From a checkpoint of a small mixture-of-experts model trained on Wikipedia.
Training: a variant of Adam for the experts, 497M tokens, 4775 steps.
Below are experts of layer 2 (counted from 0) of a mixture-of-experts language model. Rows are named router (the router's row for the expert), up (a neuron's input weights, with its number) and show model dimensions 0-223. Each number is 500 + 50 x the weight over its row's rms, rounded and kept within 0 to 999. Numbers have three digits each.
After each expert's rows: a language model's description of what the expert responds to. This comes from a sample of Wikipedia text that the model never trained on.

# expert 16
router:483452484509497470521439555553529455448562515419460454463492458539560517482563591450452474555548473496495493498440470451466481546477531475469469492536509590551466519558430593484443483463443510404626387525457527462444528512470513543535583436512559517497486542478538566594576521419494574524415614469497476546458474540479492544456484554558520422479458449521488535454431508497521498559508463565534442524478470541456512544470556401573558420412450440460546510523540527510560635463483542466416541581471486520496454494513475447467561432521491503564418430572467611472528588361587483553547491496556509470523498475403520636539596452522536500532522541527549460494535552485581453499562
up0:611482522495515433381611429488481435556484562514554532430539447462477455500572533507617556548481532401513464504479525528375478428549479560520551486492483567581508524488583472559410513552552404461493566548602524464520579528465488520535491526500498422473604431512547528517523410437434478497541565502483588485497488526584471530510539570445538512467491507566544453502516471457461579593570506495595483558485526424564401531473537486522472464537491427521466589477517591515544467537513506408519556454512527412476472490558454541581466490457458393516542487499518525397552475467438504452520545385542488498482488427510529527464508527520500533471433491459497388483561479463510545444613
up1:568568527463581420439535572603516473544418578448447547441577544516502442440479467523485586524442537578529517448543576506478530449539528565521540522425548490550483490544493478458487450591539454499447443542547463488568530528384483488607533535391492442483530515470524470542466512492483565410568547580551449464473565495482512531543517531525537526490477511489501405531539513527555436545528461503486509466571594514547486437382462482516505506544493475614637475543553564297554522448468450477570524478549502475555537531554569513531521474523465441512507533478494465403503474456508498470449537523483517519559449519489527524349434502510473615486571549467486524570462422514458522449490
It responds to: Mid-word suffixes. Middle and final pieces of ordinary English words such as breaking, sweet, classical, alliance, arrange, often in descriptive prose.

# expert 30
router:517590538482524496561508481517471491544554486539490500519457536473374493563494426575486491417548536606554548554613527433510540510424497534483428548558479519528423502485446468501599492482518520497485577435509569543493451501548509498515467578553505486493444480535423568553392451426484412535452506532485575494502499498480508591566554445521551457498584467434522543514412489552599534462463529545428514546530423548464471455601470438500531573429460510565482463486385549472530485519570476497426545574559502461449566505494485466555573518546557485433543416597477447566478546524439443450576471401435582429542527597536600484477463511445546541496525542433567572522437511504448553451472
up2:324475577468622468532489447448541542492480532561504474434437516447480450505517442548474532607390505562476462476521454513552488443421602376458527479559516405511542466522491448532473551444439534481513536524499557592455425474531450409572522550436512521561550472469442470457483549545495539548474405518506526512522560505502540487483375499541494510430551425585457536509568466494516513474613561525505535464420502551479601532476442485468505457494540500485437503438485535557485567468542569563468480415449486483571580587505480487539450520583462504408559482526516525501568606392460501478529519564496535508486503509462473490532515543376414515496501460541547503410459473421498568484490
up3:533471525598493403597493600489551523475482478522488502589517532468549484416512499483470484477449430550481463354445554468461492493514495496580473528424463569467470494502518520542496452512453455532485553474572501477497502560490457541425557422614511600494426434505562509485505495547473543529542586511632578465515502461548583480445559461456479534575493615461474571533471492520448512464471424494592599536508488481532454474474552368621556501494469478531550558491506524524420535430506517518498472517574452446501501514476551445463505487507474427530558465497496503513506456355490486426486497478631370479501534597549447589570444511515461508526478466467510492538494589487442583410528
It responds to: Institutions and family roles. Nouns for schools, institutions, family and offices after the, his, a, such as School, University, father, labor(atories), deputy.

# expert 23
router:433494476476490530484621448495548553442420521474466516468442551472478403511448476493499486463583468484555453432474549433450605450524466541438447441468483415408468439527470518608538557468587447527435507529497491487445485455448553475477426585477510481431425458482473445448536561403385513452489461465402535500437495472500579450478509428509431486450572428454471556500570422444429510459539499444412491490472531430480557502493428509434490427530499441510567475577457535458456502436479473429487441541489413474498391439496438546508529542413501474484425468485510502433489515504448533517434497504485541545445612474416552520504543503490402574557494481477543434447489424460445441366481
up0:569427482531423453511494437528427413514499533503408581596573510483507533437513461568563545605521423523541490505484551553470441521514545590508527536474462537580508455449454479580466499548447488552512525433479522447481553508422468439467488502442431513515493516504551523431519399513499518526608554488563512473477435463517459463504521443442507565554489487518480531539598424526465451512483515485513553504480432491479352504437450510507430474386574453546450514458524442509506574486548523574462399475541545489527492428554505450459519589456543531543530570540656551486467390541585480501492436515476534492398525427548498526436482626595480526441589586486462510553542476545546495551468
up1:528517505468558493495478547485415529516501449493553388455532523574509497529557448498455590461431521538377488523475495484542543468401421466519506502468420474537496438499510502520517505512536557577511490573428555550545471505550579539527507582517589409454457494390539545474523479484492484448516489523527464482542486525502509555486514547444548489498506539486482424560419519503498547543524494522535506580500628447627512503525463484481454557512449503512477535586449472384461377508427548559565501419510397443549474546460485444469517502554578522466408476630412385547478566506541389572493594493434493525612516572400544457580523468474438518478474529445465513552459456466521455426475
It responds to: Personal pronouns as subjects. Subject pronouns he, she, they and his/her in biographies and plot summaries, plus adverbs also, later, then and word-initial Re.

# expert 29
router:493451542459457426422405486508493500518441533489432601559423453457574446536466537469398524503542527562587555536479505509443561506531458526438572537519418427477563452558456511574462541568513396516377555445438500530487397535450488544563513531476452450533530498520555454491512512481382419447609510533475471495336512448521531483492426480440558492497549537547530425459517498466532542550504465542600521503472586576499515517435492531498485381531533598550482535471592517531555487465497427526495550498426370500515434433523473502497476469482471490489522475521430520507510482499493444537455343502529451502552442480433562484501517570431526428459456511561518426472499518565482496459566
up0:588473528652474518477441519573460525499574442537528511461537515496464522512485461357474520430545552515491496513548507412534440362480581567587467521499525430442503437522444511391526520557436568539470545523501467557515523573515482618487451552559561487469435518490569533431465498499516428446547497475418389498508459515548517552535444464542529491555563524467524471494616421507486426586487418557478556475590476500491514538458567559517502561494528419569548451433536500562472425520552541461456499504571513512528474430443418456537480463507514531497479604456552456545465565564575436570582501537555488465465556466502411444541446572519595405486467528532497467510537489541521517557513
up1:442545504557498495466473471459425451345525482423463546532596436467453497486479529522484458402439452423480562451546568434516471458537439473410561501573642483525532487509500501622557572475532516459487517421532531505495531511485551563540451502481569481430489528545499475498554449511499555485525594516452551527486471595413496455412530515465532395505568565501471474473441556588499505507446454519555514584516492466543560532580490424464507593512498517503489514536561499479504561568438535518530399481504492470588536409450527548493469483530550513544520441443497534486564515479561450461552604557496415487515565435468498527591505496504484449443482447397604539481638496514546601436544
It responds to: Word piece after St/Sh. Second word pieces after a capitalised start like St or Sh in names (Stake, Stuttgart, Shop), plus River and town.

# expert 13
router:507510518500493533580530440546504440363498534574383457535505497400547460445663576579538467520393536492424527501528468563481506471514511476468542470512469505478538516519492486554437451507545462455362517492455440557502458520468519479599471504518465517508466466448525513415531466598496486504451538551545448494294449444545428515440495457500490555524550549571515523451495607529552485528581512493485529527467563568570535501385449577476493552577431461470461442507582433559510495536457458472547501437487436504504519527453522477487481534516547415451495540556528560420523481556496524550481374512461513583447540514499518551537469546503515505554463552434525397479544493544550488413558
up0:597499561530476487402385582492513479522531504467513502491458554514471468605464520507442577482521485561482504574438545478496508490492504485574528482388448455465509472589543581454474470505485631453486537501565409550518467561468521535577544538432520416547498482531545505502492536437459503484551573508511511461487486557535482521456522489507524518462556522542514480504511481486414396537493454480556483510524625507541446451494421454513469530468531566548448440478451658448456474548464479533569548487487491503553512431570599470536521416339442524502527556492367407453502500571362468590556504471461524380493424528376515493481539547510450452529467515501426490473472559545502473508500
up1:487530516463490464514480506548510467510506543531517404442480502500487515498554485548497417492477465497480473545446660508481419525388532490536503535402436455474472513478565561449475572478553591498514527541522534502479501562527442439516473570462530471485493518431451597500520533488473523518402513517504444470499463535539509528471525479492509505558442495564505443464557533551517539596534421435517516516498520504527389466484564484447489530467486460510404489557500477410404572460496491562523617511581489341430474427490464548490552551491496534534461389540567488519554573540464437467456645515467489485567510537345512516489487470458404528482475541482461502581379605428562373442532
It responds to: Year starts after months. The first digit of a year, 2 or 1, after a month name or table bar, as in February 2011 and | 2015; also Asian country names.

# expert 3
router:436474539445467536467508486443474569424489501459458583531421510441530471542482473567547537524485434487496475439567501480463588443455447608552385442465458477484496546523456388540581562506484593546367475497551487502474573477509432501509451446541438497562518494472435455504522425511462371478495416416471493495436494571480590505463415529451363559559592481430482526466452547457459455442468496498474532444468467472422545441545510542530442451487563456578550425486490521488445564505482495506464473406448388533459513451463447553558496581424510500450550497492481518496452463539459411534515530395512549557581523520479562455455482470458426544504490450420546448501548473477516475377506
up2:483473539456503523512483457509418472454524515580423544514592471488434488457414525535569450537581500478527496467545519499450500533473622547541531588492550515583499453441501522574465534572519427560455579488416492522497544482473482447570436403439392523483542489453538430588534478496472548505599511606482498453500508481501461528473494492550550507526488493460416608413544393525527442438495602358513487462436486490457520450569501544495509498460558513431513575516498460509531505532440500424419500449503505535429527506522511544447527584390576665558454512504611530470485490537509475459486511549548432522398492471502485516530493493584589504445553549438459456426579514536509517467420
up3:483626510554504437552462489480535544486482455507499477523621486497432482526506519525379483440528510548457500467562459449479482492481496505450574460548486525456511473500512477542473443576498604431412451417504475517446590576462511398560503540635509453522516488620574506510510579420559476530499537527516544470428468429497413473544459488440487453528508521549492564477549546534478411506529525559503496527494402514565494443559446386514538577516460511590468487571583475512385561487493497493451518497531454534642469514522397545532601506552527465458571495531506476584460577521464472461559514524585559488423549536519513450529427414424415546496534501524517537535410434531533565542454
It responds to: Capitalized name-opening syllables. First pieces of proper names and words split into parts, often capitalized, e.g. Ar(cher), Har, Mal, Car, and tra(velled).

# expert 18
router:437456435507483456473405517477590535471442483497386421535438550425532455499460504523454476460482516537460528436520510537398468425528495493425430476537398493496563454540436493470449467513470492537312502492491474546461382447449431446519474444486490463413488523409495449494499475487431485445524468444437465520364454469486541446524412425413476523457449507461502535436499482420475497506449504458504537480434561555472456496422459460507480373511524466582410541552499447478465485514465367455524494448483360467407402461524489501476462503511506502433432539452457460519517515560477565523449454441424453506473470524557467459579424452513521461490443514498528606508530477481475467429456
up2:484512566497629567432451559527460506570507447510566382490554400512510552468527532514588526466481513470534450414511583568463476492537387523477434472556516539464556451574508506522487483557501436399509475417486399455542533472591601432501572559500506498419569500561476472501537542480472553537495480542515460497522481479458449528529430567487486525500466512429574494448580528480608547480481420491591502621526375447451523481553536524471527559534469500525501502591500592480524496561425525567507524582513509513499503534462461584492527464564544533494402478469470442473498464546472477439530599501511502468475494507540441522479495588421543495531469543545592457395576360564453507489551
up3:530469546648557490544544441542485486535503529481532416478520531546455497588545511497494554467505464485516407573455527551443513565397535494608487533363536457422416489553494505465473471472551477498495521496455630430576487623476520560595496465501458415516574369435436552569499532435561518485469570455552533478549497545513517485511506457465524438526500457468458492438532522436540482457510396494501517493518462523465500496527465482491481488449548522476539501472565579564461460515567525446461601518480534429534488536525419507569579560512444501542438431503451503439465412562550436401549536540505521428475551436381559493547513546538604454467468535481493447481493423558520459433598
It responds to: Digits and loss of. Digits in years and table numbers, list dashes in infoboxes, and of after loss in military or shipwreck casualty reports.

# expert 39
router:553463501490503455481537456429524521433430559478445470444457437475447515509391427483461497453492561534504576460436431513461504551494514510470480468496555493512505505503445560522520549497541498457526482444555452616501498470476554508450492417523535533460516529581615501520468588437446488540478520537535426609398510464574525521538473501550521525451373564450577400486596519520580549553422443553500476490470439555438487489441587491405538375544428423522532606557555517498489451608436494566459466524580416468493557505502498485482555537516531506553546504484440464534483552455615456434480457504366426443482482432546520600477448540577512469545495593478477532547532546520498472456493
up0:551476516481510492440476536344561512549488492542421429526447520454488485582380567523453537524523494560492490480528558473461552578578381429517526460534414511495564505628539587571434455466501569496461561475521475471514470609465484506484508535568415500528405567476502441510474495420437492508517577524503546439494549411523552488495510473426505556537560510562485466494427455500423518551569580465478569458573507469552577509526582525497480452522491613460530510404454473415557474484492471532525511472495456525536510472534488482531467533401460493443557531474449449422585448571449515492462405561485494476538463477492512516461464490537591570490547490577619439414479450425388468493531
up1:529478565555470405538509498589546450516457465497566427474459519530556500498513497449413558541522467469564554554493469498519467531455404411536444483543540409533584442502604493463532605525506546457477541549534454524429540450549523509565480391544637545539561554474429608527522529503515527491549564443509515422502468507419486471525528526457469524417541442414489440518514517474526506493608430480512523570525510528462562485510376497551562447549504490424428494399522442506515573536491580521514544411534529566460460593541536543485556539517461615524444492547511528600499532529517433518561584563493554479575432512551499520548615421503560490534414460486515532462503575434498501557529
It responds to: Relatives, conjunctions, name endings. Relative and clause words who, whose, while, because, possessive 's, plus name or word endings such as Sus-ann-ah, fortun-ately.

# expert 17
router:396467431466446474478456491500539489455387505450389490484436499468587496533502504488511456442476449540434514450466571478468477454474457475475489482553371539452549534497423548480455481504537435438312493485456493537457375475483462497541413493467422495448409478495479440450498495466437505542466500444434424562343448486549523466515506389433467489424464475501457506459486516486460405518504470477489493454462566473421552453403416564509506378498489446534530509557450435505523489501504362436489497480512356505464444447507523488453445503396505522486497519459454505482558483533454504467445426428471468470443499557518484556619425465517518504518438454485542482478521479493430507470466
up1:486531469558491558515463457446552514526553584484476595511459553448528532433523485493561593516542455504527577505428542550514552651520379437492440530462404526481487563482575518442542520540480415498432552584402512486568519476511506479499514550495515544581458362456461551478486533456511527544485608476462534528588566507515573428524589489425495508524425463529398510637579478549503463490440485475554457505487501491468449509474478433496575490501462577505513575405518540427558484442582509553462498492473580484590439397531551445524516454464484510529439478482582536441529521467433509512554585562515536527482551424448518502473507566475512466438561561478448486516560483498497544520364
up2:472518555534562575462475427492530559425438504510477525524572500496502485504508532481478558601532531537535570547642436485449524529517497617473491491556550533563475527465367538500464447517518488486568579479469551463475552501629531480513519420423585582467428470527488556566443518516436504493438515582568531455516501458466555470603535486452536484482455506458481506515447400512512553489516544541507517568493552543423487425487480487591577509535580410439473484401378442525564484499510522550481519529415497548468553571487522529559455420459568532541511455416521558535508478452537617455559502530435575501588555491538514518500595537585450450453548436534535401539551479425442464501513
It responds to: Table digits and spaces. Digits, spaces and Final column headers inside score and statistics tables, plus some was after a sentence's subject noun.

# expert 55
router:510441503490440542548398443580438439532467447421478564430505544520506532502471489535539488545491500451490548520431595476533538438598483524492523518559503447470549432526440538498475552448517499505458515519490524529470356460527476494547505445476416438522455496555582500500445486438412394542587415503554463526340547425593507467453430547478512531444485457490484447484509523560441489570508469574585432593416442550470526439416477453468558441561444544529563528530465527505479516551493449504516464493442371532454468411467455554450448470492397451531558487530519517528511471472534581465477486470423452433441438480468563413511463528465587518383486457554574453563539483481494438463498
up0:546511448470517622383488543554511532469503380564510494524551444531524453498493560378538467498573465472500472532592526452502461444450516449580503500443539506553468507518541479544489470461453451390437481504507610454581560493510440444472586423489481482545445492533559518598492471540605459514569510485462432519563517513578472538503532506585530432460484470553487456417514449522483494472461590523456474520474529582544538504515543510563468496504518537439562487502482480590528559513453467521466405412465480473509475515516533515558444488398476506377512407492516426428359499473406469548504527516552487500472494463625427509525561594455513415519394526544404484558494545510546589533472
up1:465520615523478446499467615490558430516543487512573556559522507498460485419401396531418503609436491539581533550500523510429483429499502448503433483491575469399565476516516436493573488449496610443454469433537451532434490542529546511495468528560533513554538510434531442523562508582498538547499507520532475537531426429631480468536528475533477489469574500530427458507558385518529468546459473539482408457472534420450450582527491450468461602501542527595487527431522513576520490540547547547572488438472489572461516506452475526472467452528530417446474547444606562485556573475465576456553496459524460501613558475586430427558522446517498444543528455519564621525468464521527523505453
It responds to: Word-middle pieces and of. Mid-word and final pieces like -iven, -ing, -ive, as in effect-iven-ess, re-duc-ing, plus the preposition of and month names such as June.

# expert 53
router:628508575535536541540477470523520499482451409553598448478626543612560486510547540425488454474500467395488550575468575461467512592543571375467480469589510576473481528541476509507495585485520524528589526474446526537600459577497547513445540550438477550513518537498502596520481528484456542478469546509502473586464520493494407558451427534481446427446468483400574460552482534489550413494504554526538409529509474436388546600402466464550511424449528475447523520526586530454450483523438464515437475484509462491462545535520506491460496472541484555524437489426495481553543496497460532505569592410481509363499476521483544559570540439534537461586500414499538517511482533438462429541547
up0:513548575603478497484519385639567550446522440402499499613539486441534463597545590483529433525575568495524431548560463552530485562556527484551532520571500386532508555425508446463401580477520424573501601460494445494498440487519523484416579499556453489507546496500414512483547519517558567520482498461518567501551525550521532376513484573504486532477448499431435491524568465501534482497454520546505550536364495463430467450517448485451486543468483441469490425585580519491537576557558507557486537445386593463518537405546561507517428515496521504486536543532546527466529662497478452532530537565503547513471504562499509466435525533539520503450513534498497437441480543556561541530521
up1:551482408466463451614443464511476492470472599448511516508473479496479434496460521438440556397469495496436488423461554495502541525489436420554522443470519525478505398528537477508430479438512500444501505566545470608444459533492470519489477571502602482502470456485526585457454500428528439541471556446613532613553552524545509492519529519485493454524479574481557488574519496410457573491473489520530418500506544455591604481452481471466547445460389452523616505448545483533439501494526622517559503451503438437501429536536565444440560543508392549470463563468483551566425528577418459492512547526603465496534471508545534470484499563464396563418395469561427422512438542532528533449479
It responds to: Verb endings of reporting. Past-tense verb endings and reporting verbs in music, film and publishing text, such as concluded, admitted, published, released, wrote.

# expert 59
router:525424550485557568423408547515515510473531425432524512462467469547482563483457447490555484439560475533552583481502604521452531483572534422530457604602436528458502560550478472478531418489492533486526542456483517447564461489397539447437569508419576460493432498523484511519468512509483557537426529554482558590439597498527540502523463555478572546485525398527554475502476513440516473578554417513528451570518421542438438542541520562497498550485559508477492536551472564576454426540489494472453563484530545500520439584490513467520447429573513482536474520486511516413572520586494406502611521544421486593561522524467491514583590495607506511617576486537470508526580519486537500654446
up1:508561466437568443514482519538526566473494520472506582558479514524540464420499554477414481544536522545530410491471495526540565523519535511435557454431478505447480527448581615378524485555545491461490603510473488483440572529533505529490521453512455581514580471559478526479599488508486476431498583594546484437564437495550507500519437446506400444630542466590553575541564475536558535430414480500519571472501457524495543461482453490496594572481537514437422453488483494555465371477465519493489561559484512460463540536575510520535489495442534417493474468595609505499478411509493461504563582469577541384557381503530486534485519433523494500534499542421462536591512488516560490647472
up2:437494532432470431474557508460482479492536456500536559502445476449547505457451556648524531540481538477531514473419424536570519510511585453427482572386510547396529506440504475526534558448498521532503509461473618513534546549585417455494502447479495475621553471531497409543523478489433472543517525557670500471504519597502539535489531417465521536485439545491539560450587504537549404434518540568577502509476459452455502474504517508545563562557489549566449480563556489557500488407441472509533495513471460548553550506589478489469389525539429479470434431406508504476492479533533588533524533510561467500514407592607470537527482587505472588501519512530555584457520588579570475501441
It responds to: Noun suffix completions. Noun-forming suffixes completing words in names of organisations and titles, such as Regulation, Formula, Joint, plus Museum, Society, Episode.

# expert 9
router:577470508481497479463420505558434448559569466466480492586529518446542520593529571477478544551483447459477548417509600524460514516563585458506467477478449420479562402451610522437564526525466494479552450485466428470413535515471565520537518530505592459477466512494451415565573425552498519470558407552521612452425537563535521464493490574549553526447511499577521501444555419479400492574581560566534498561478576472514509478444500469539551506555503531497571550540441514545535590484442551465516519430410406592478493446513560538492493538475444459571480479502493573408456604557466496516489451535418525441469416456550523559492497587561453497504466513530479454620525571505444457533439
up1:508564479404529500423465485507380515588519503513520560542480532457534431570505485573461570546450492514518491563462545519523469533449567530524560475473514479423553457489478577518521557510475496525515540472515401541535552571472532459500476472575473565491489548536504500457490462499453533555492648545501485489480541520575562530466463464483433361570485520536574474514425474475506455417569459598523479463454557503534548453549505515443553501486672555481519466390529532487531527532511475482485511445436543352569584598513535444382447448499494527518409479565514552540520528495380496530480573468527569485583444529593490456480372470496403502529457559511497539475532455506574513542455
up2:493487568388440542546498417476574399438547522455448477433428511489568446526537534534480542371538444424475495464454545489509438474485443519496518575538509514527488529433407533457570474397580414549529542487500508470510437501480449491530486416478452539488582546532509553395566532472483520479470524536420495498452421517463503520588545424553502514524448474458540503557453517493458480538477495588604579442475442409476512517547493447393556465496513393486493434577593526508437514487504495489418449671481531507509418491495496510459500489582596548593585493590475488520496563450534408530449432512496394505478500429430538546524501498437473437515558420490466500515482538476499547464493
It responds to: Word-final name pieces. Final pieces of surnames and split words, mostly short vowel endings before commas or brackets, e.g. Guer-by, hor-se, Sch-ie-ff.

# expert 4
router:474433468508551476480448502416528476491547517441577460406539502540508470512483482484438498454576508456557498436542521535479416504460490583419525540567496454424500424487420481615517433462497536526509510454473547467526427496447442479519562498449430442467499452456513519442536494430470554492527452411482500598355434403583456430452486479460489563413476464444538474461567516431486491502481453511484485476423446506421513455470456577435439475455480520550451479523504547503450488588502454435494459497406352442490509487556437542441455454595540495529514482366566582595515533471480396474521505369480512488569476482526521564564526488640553474518463436462490488544514508519568522543499
up0:508511425487513458485499545507465520494453471494502484450548597421474460607526453427529401576517503524559458488437484563619492485449496508534500449537551526545497548501551539534546520548561509489558559488437573501572517520575403485455559467585474489575385603545562627447451506535476444574570522429323516535507557427434466392488482425483401438450429567567465432472515470432528495479491543404503526496474450527498445510519469461517515451467565573578455447469508530511469491460473464492562440503585532519457542475538476600526439542497522516548514490524553559433511410414492443487552441491526481555530531447452518586546561478476544532416547493536420465500547512428481533530535
up1:404639491456586496466537492482524475604478483481485465555470528517533400589541615417455476481493559488455469515525481546573526510544442526514545490531556494494513518472480439562506498529448488518469452477523481477450481523417606450518492555592429458511482560509500491520414593537572442510469616574463459475516491509546481536615443507490497459488412501504543478543497486499508537606509496547471459500472466477533489473493408540421503476566535607522553429517486591486498439543438419560520530539519488539604589529427588518570456485514548462464436512472412454421506473596495518490545520432529565532585535486472522537581435428380447583505492574529486513466420458423423455482410
It responds to: Word endings, numerals. Final pieces completing names and words (Dw-ight, Orland-o, Count-y, specim-en) plus "of" and digits in election result tables.

# expert 43
router:573440503442528503457576453475517532530413461523547561534492528501421447462500445521439497480548467489513456470535546577480497491450432557399522429476447400528511523572449442602483515570397426561472413494610479464421514468539481468510427507471435359555458519603460438446459436447520413551471448436491583491496465578535524474538488512483517462483507464421532515504536500544381453414545464520506568466476442481445525477463484479468428564510521490517541545407483507408470449569517523564560502478509524443441583503458482448594572503406442489431414586553564471566535473540503548449463452520471491527441473432486557450403445488514543549505485539490583498472458442601477538441535
up0:508459477516476468535464479516475504544515489500549473390406488442496462551502503397482488389482566461524438478532555492444459470473557448558519527465477461465479453576475604511547540455464422486445465447536473520484585512488389495485541412432520420521549526477437547559533493478415470503474564390423586549460530502471457493506533500550540483474576531479420534581529493433561447560478570456468496475532578441504451527410503536461614451477568503376566449510466617509489615476543477524583549543555477572501435551510524439518562507577441465561562499464470543500536431456542561530578503512575492512489436475465578554462578483477452636562475509510529419441570576533525538477552
up1:535631456515550488539651531539491427377519475527581511472626500538574503469532564604557498501468521484498580466566512436472558470450563502523480568525468457480491403527468561522583501621553501600390470489457504510576511448501538428418435447509499514565479493586514522458546550512454458461436505558472495578476609548500549587447509478575539493508547581525442467470466398415516523508479551524472488543516483531471504504520550497447536477512494449492500500466436566539509467433495485502512588512406517498460502506467552523443434452453513619465568545453463555476514506522498509474589591516587510454532538516497487393515466468464535427505493526577472496442396497598582512471442
It responds to: Place-name word pieces. Word pieces in proper names, often places, after New or B, as in New York, B-enn-ing Bridge, Rock, Che, Po-ales.

# expert 31
router:413496558411538536457441529519550482560551556445569578458450506493555473524538500495489464410559473475522504432535634560416525422482457519476413535553397432528541504556421494591534550437500442555485476486530506533528482403420467499542407552461401446446468463514452443446518564426480494476449530477535482455300585489541612559615444470464535469516471510441536548522505525433426516554540492512476504483410555470498487525370455568499481435513472435474503529466472458488488479464447559485528444562404395468478489563528565520442550528442522515526456511419494530444450518511480465560539541427424544450457444441465534541469456511486497482445443517498511520515485496482440449440493
up0:562611549462458497496450468592498515462443445509461559518563538570459456524526469447452407600464508504565440394523515485485544422446478576452504571508474448634480414427489418497507545505482479587517478468429526414421558440575471539597498433425426545579496499518505473528553455497451489486614416526537512504490550490495512491522538547443558527461507471478490599490504439498508527467569501465462442428412448444515496494518505509487517535429518485459488532493500557546510457459499493478457441515440478550520517591496492526439471534458628449571464495504504478542492471337561504549628527465505442486565504410547474568592458441543613559455526462481457568527430464457551511470440
up1:459560501472560459483575477483448558496531492564530559542455466555424449564521505448488565506476591446546566438550526516424544484416450452569516412588568547416566532480493580383502550488480576588453460487502498454512484472428524636575498454517522425470456476529490467504499420492446387446518508492553514486499494474494608520424511521594497554590525598479523441516497517517595578531461471589417471498467431485545544446510446547401497465417487441430497517468475474521540505552516505426490562548461482503495509475491501388479482468471528550430433453424454484571478524471480409452506545465545484568570567480499499393411528566502467467517496477493616462432503558489598443515533
It responds to: Personal given names. Common first names and surnames of people in sports, music and film lists and tables, such as Martin, David, Thomas, Smith, Tom.

# expert 0
router:502577551598482549543564559523486440418373415466404506470436447568451456510488461534599498413492486513431462424432528500522528478513515418443389443494415465496477395506466433502536529466536485492351529431554512550493420501476511430581418466475409461537448525513523494493483571476444433465451442545509505434333536602415525443574493504534448559465489524530511526470540510529542446527565439477486518531544408516446469460437510475552466544519462521506446586463420471413501499463558415502418519479608545408502528492523474546508504542504561480480464529535560468498582478572469484480489543446490495438447544468417495555537512517511467570497519494466468451541463509464541475522404
up2:583487592463489521502497430452535415475509502510504497448333456437517512539473566467452577422522475473435530526414585549491518505469480457476381454453466536489502479484468514489525532623491493390529506522596557551578451510544500612479481499477503508384446493580476488392497507437501567493464622529529483541498561419465465446459451466611455551526453509419489565552547511492504618477549465587470500484508520482450535547395489484479532569572549508468479509426488496440534461560453521583518469581439560513555480519581509484552492441568463505520480550463480530460530458451437533414574528577453492543432495520487520509518615545585524546527518479479571548551539487495430586544493
up3:478478518561459491574579521475520552505520519491530553533416460462512472475543493503549488562491489583536603495510517595579427568461438479515461522517470432514531555447533505416471569459518478490545607461420494530515481521508476459514548421479538564495586412516430528415541545508450484489420500561587468468524502527459586495524482511591529572381503474550495438569568523580483493547524527433558453521464514520463453406473540559570545510472495526388455516417480509534567504464482439463461493503514543540566459548529540561506473420474502560564551366600541517435619535410500553518539547548492542583492479430424493485498544510438379531545614531444519445507439504614446435499527
It responds to: Biographical birth/death, currency. Born, born, Died in biographies and infoboxes, plus currency and percent signs after numbers, such as $, £, %.

# expert 26
router:401520507525559525481512421466567535563436604437464529553460479545509499557490475434591400394544511603487445484438401437527530513517443453483466475522579498479527487510548516478559518438461563532475505490540500581524446456479492530463506489410527533482462547519534421596548562505476545458456488522464513589443556499421568534582530468526536525463491397545560507479553470451611540524510486419567473466530543468411546563429491428467469458575487457585472499463466552585422490485402423587488488484573422487493447463480532540479614506412488569516501486559527453544491510467481521437488395479571433525410542510460456543529528449563527511484414449425526414491516499603565467503433
up1:448555517507537436520490464480550549449428466452471504505490500526554581443474554534454514516465504509505520515556466510553525496552553423538682499527481572493520549466478446429518440461487541492588434459515500443532524443553558576512485532465507452495510559458520544522608519380586493496391517431564539515516465598440609571553423460517508448482547474515419494511537434523493569475479478470435498501585496438510529420528507431402469472443480550522498489452462568554471539485483496514501543451513424577469468504421551523432483457500515415409445517669425526458463562569547538556563699487482480446464527510491472465531482421544586547500586493475516563479491543493494467509479
up2:499506527546544473558408455416444529506573400438539479579588529508490585480566457520537490494490629518461463514589505411594517514569550466561480524512457484496499459488568492509455499477458490585462456473425413436529496489560445525547527477509456468487576445519564474457493523497483506427596376623475462556499446470533557426483550479472558411609497515529385542490416503524497467456450486410469471510542392490503518453496581483584546532470499504564577541516629493473458517368519481555396461481570523546468546464445466444512484534507512530506539474538478514513435477465521510466563508562553481396439557488521487506587429509539504524406472522488441512571511490530542606562486
It responds to: Auxiliaries and clause connectors. Auxiliary verbs and relative words after a subject or comma, such as has, had, have, which, where, who, often followed by been.

# expert 48
router:432478513451484566552431491454445527491442504525412470500409515504462464471492528475493514439450489529476421390522516486497484459487486461451473460514446475496528429540457539473466426518502478476340483496435486547462347432417461483553404467497443476409507483454514462436527536505464468546462445499445459481319456541520547430483493395452452447438469480436430491472461455443446466476467484536493478411423567496505490523395404542458504419537479496507422521494476473504423514522523346590524492481520315475531409479449456499473420544508502498429543514484442528502564520518478545536512437423467503483507470490511528479580428491463459560470433471475527494551423541560500465449461
up3:540482534546478555516529471472555402491480468522493420500546564506504493510465496462498424484486525431529470514488449404491373403536500581531529534489516511573487523569465484596479512616466489475507472488582495505533516538379527401339505527479552413519423560522515540474518456621524557504425498459447556562539507462490551536464490504505558512487430546533417440536521533450478480527496487444507491446421516483536447475484517566476512478506516473619454492453513566371468555447423540452543478513501562531491544503575521514514583505476432509521455575602511557468422503467499511370504463449587441583416489518483504500498569576539530599522415377488494451503478436547454433528409
up4:486495541509530479425538493516507438464552405408468483497544464369490459562625629414466560551583556479537495445405472533479443553582492525436506495384514414559460427547488488371538571545499459557507499478557514528498519493505513457556506522483490524526441633459500549533460436538496464508473548436483559506544494528471463491575459477487489493472550458458504494560425510505467531497540595475499455470484485536536550481481478527487484474502591570584562366515527610539479514361554558492461453462511537539445507493483494502477472459448650415579532506514504508506425447552515519520498515463483528476460552429519554485482591443471377578455505519509498532502522602468501579478416
It responds to: Table numbers, first names. Digits in sports score and statistics tables, and the Jo- opening of first names in lists, such as Joey, Joël, Joel.

# expert 25
router:551537581486473493571541430558447483419500502569422459583516524497488394464567496508592518585455470476407548490497477429566510452529532435516506476535454531541490426525516487588369476422577495488400510521469530503488530448515475559598467511485573465505561531441514520459554500576467523481463474422545486487419523523568396511466552502533551595475549478559495471388487524526559527467537455505498568586477461555555547523532551531413528514540415495438526497554566434457443404593522381492572463397528385579462550536548537538430510494548410519436480478473510532503555448503560523485413530463530484565481506571497526566452482452487502467485422438548554419464528558550522500530558
up0:587447488546470487520447524548446570472483465495465577494602403440490499427553400473542438502418527494503472501470491481463523504542423604447480548521551508597457469426557480520511559515511511493497447456517387468493546388482560567525371509467478564519439498559567471550552458569595423571527485443461534467534530481559478569446514529512428583524576482517460478407526493484514429409542527552551517501448466465480577554481551517511547502446480465535509551478500507505507491485464522406544498455503510572498428459444573498457485461544479439481551572504541521484596499482473536548547474542571388540402460600577588435508492563528599508462464520546491478542407415490592613516562
up1:505522517524439472421499483617511453540491471501512474485557544490473493453390480440495558490480552489494619513454560444466510503459493434493567425517499501516433547493482403438521536474499496504570489451514547514400435444515533549557597519424525476590537520506542519563516553433455424515464466524498626492548560533495526488518538537509591444538497432559478480536480406511496515504491478485474449515390526469437464482483393422503452497459557633489642442491516590471609487482474523575460467436490524536507525437502478508458581464469525500477598469534519445409490567513447484431441549537485554462534470542361522533501436546509508540531610520493472520508528592460564419662493
It responds to: Century digits in years. The 1, 9 or 8 at the start of years, especially after born or in, as in born 1948 and in 1937; also Succeeded, Wars.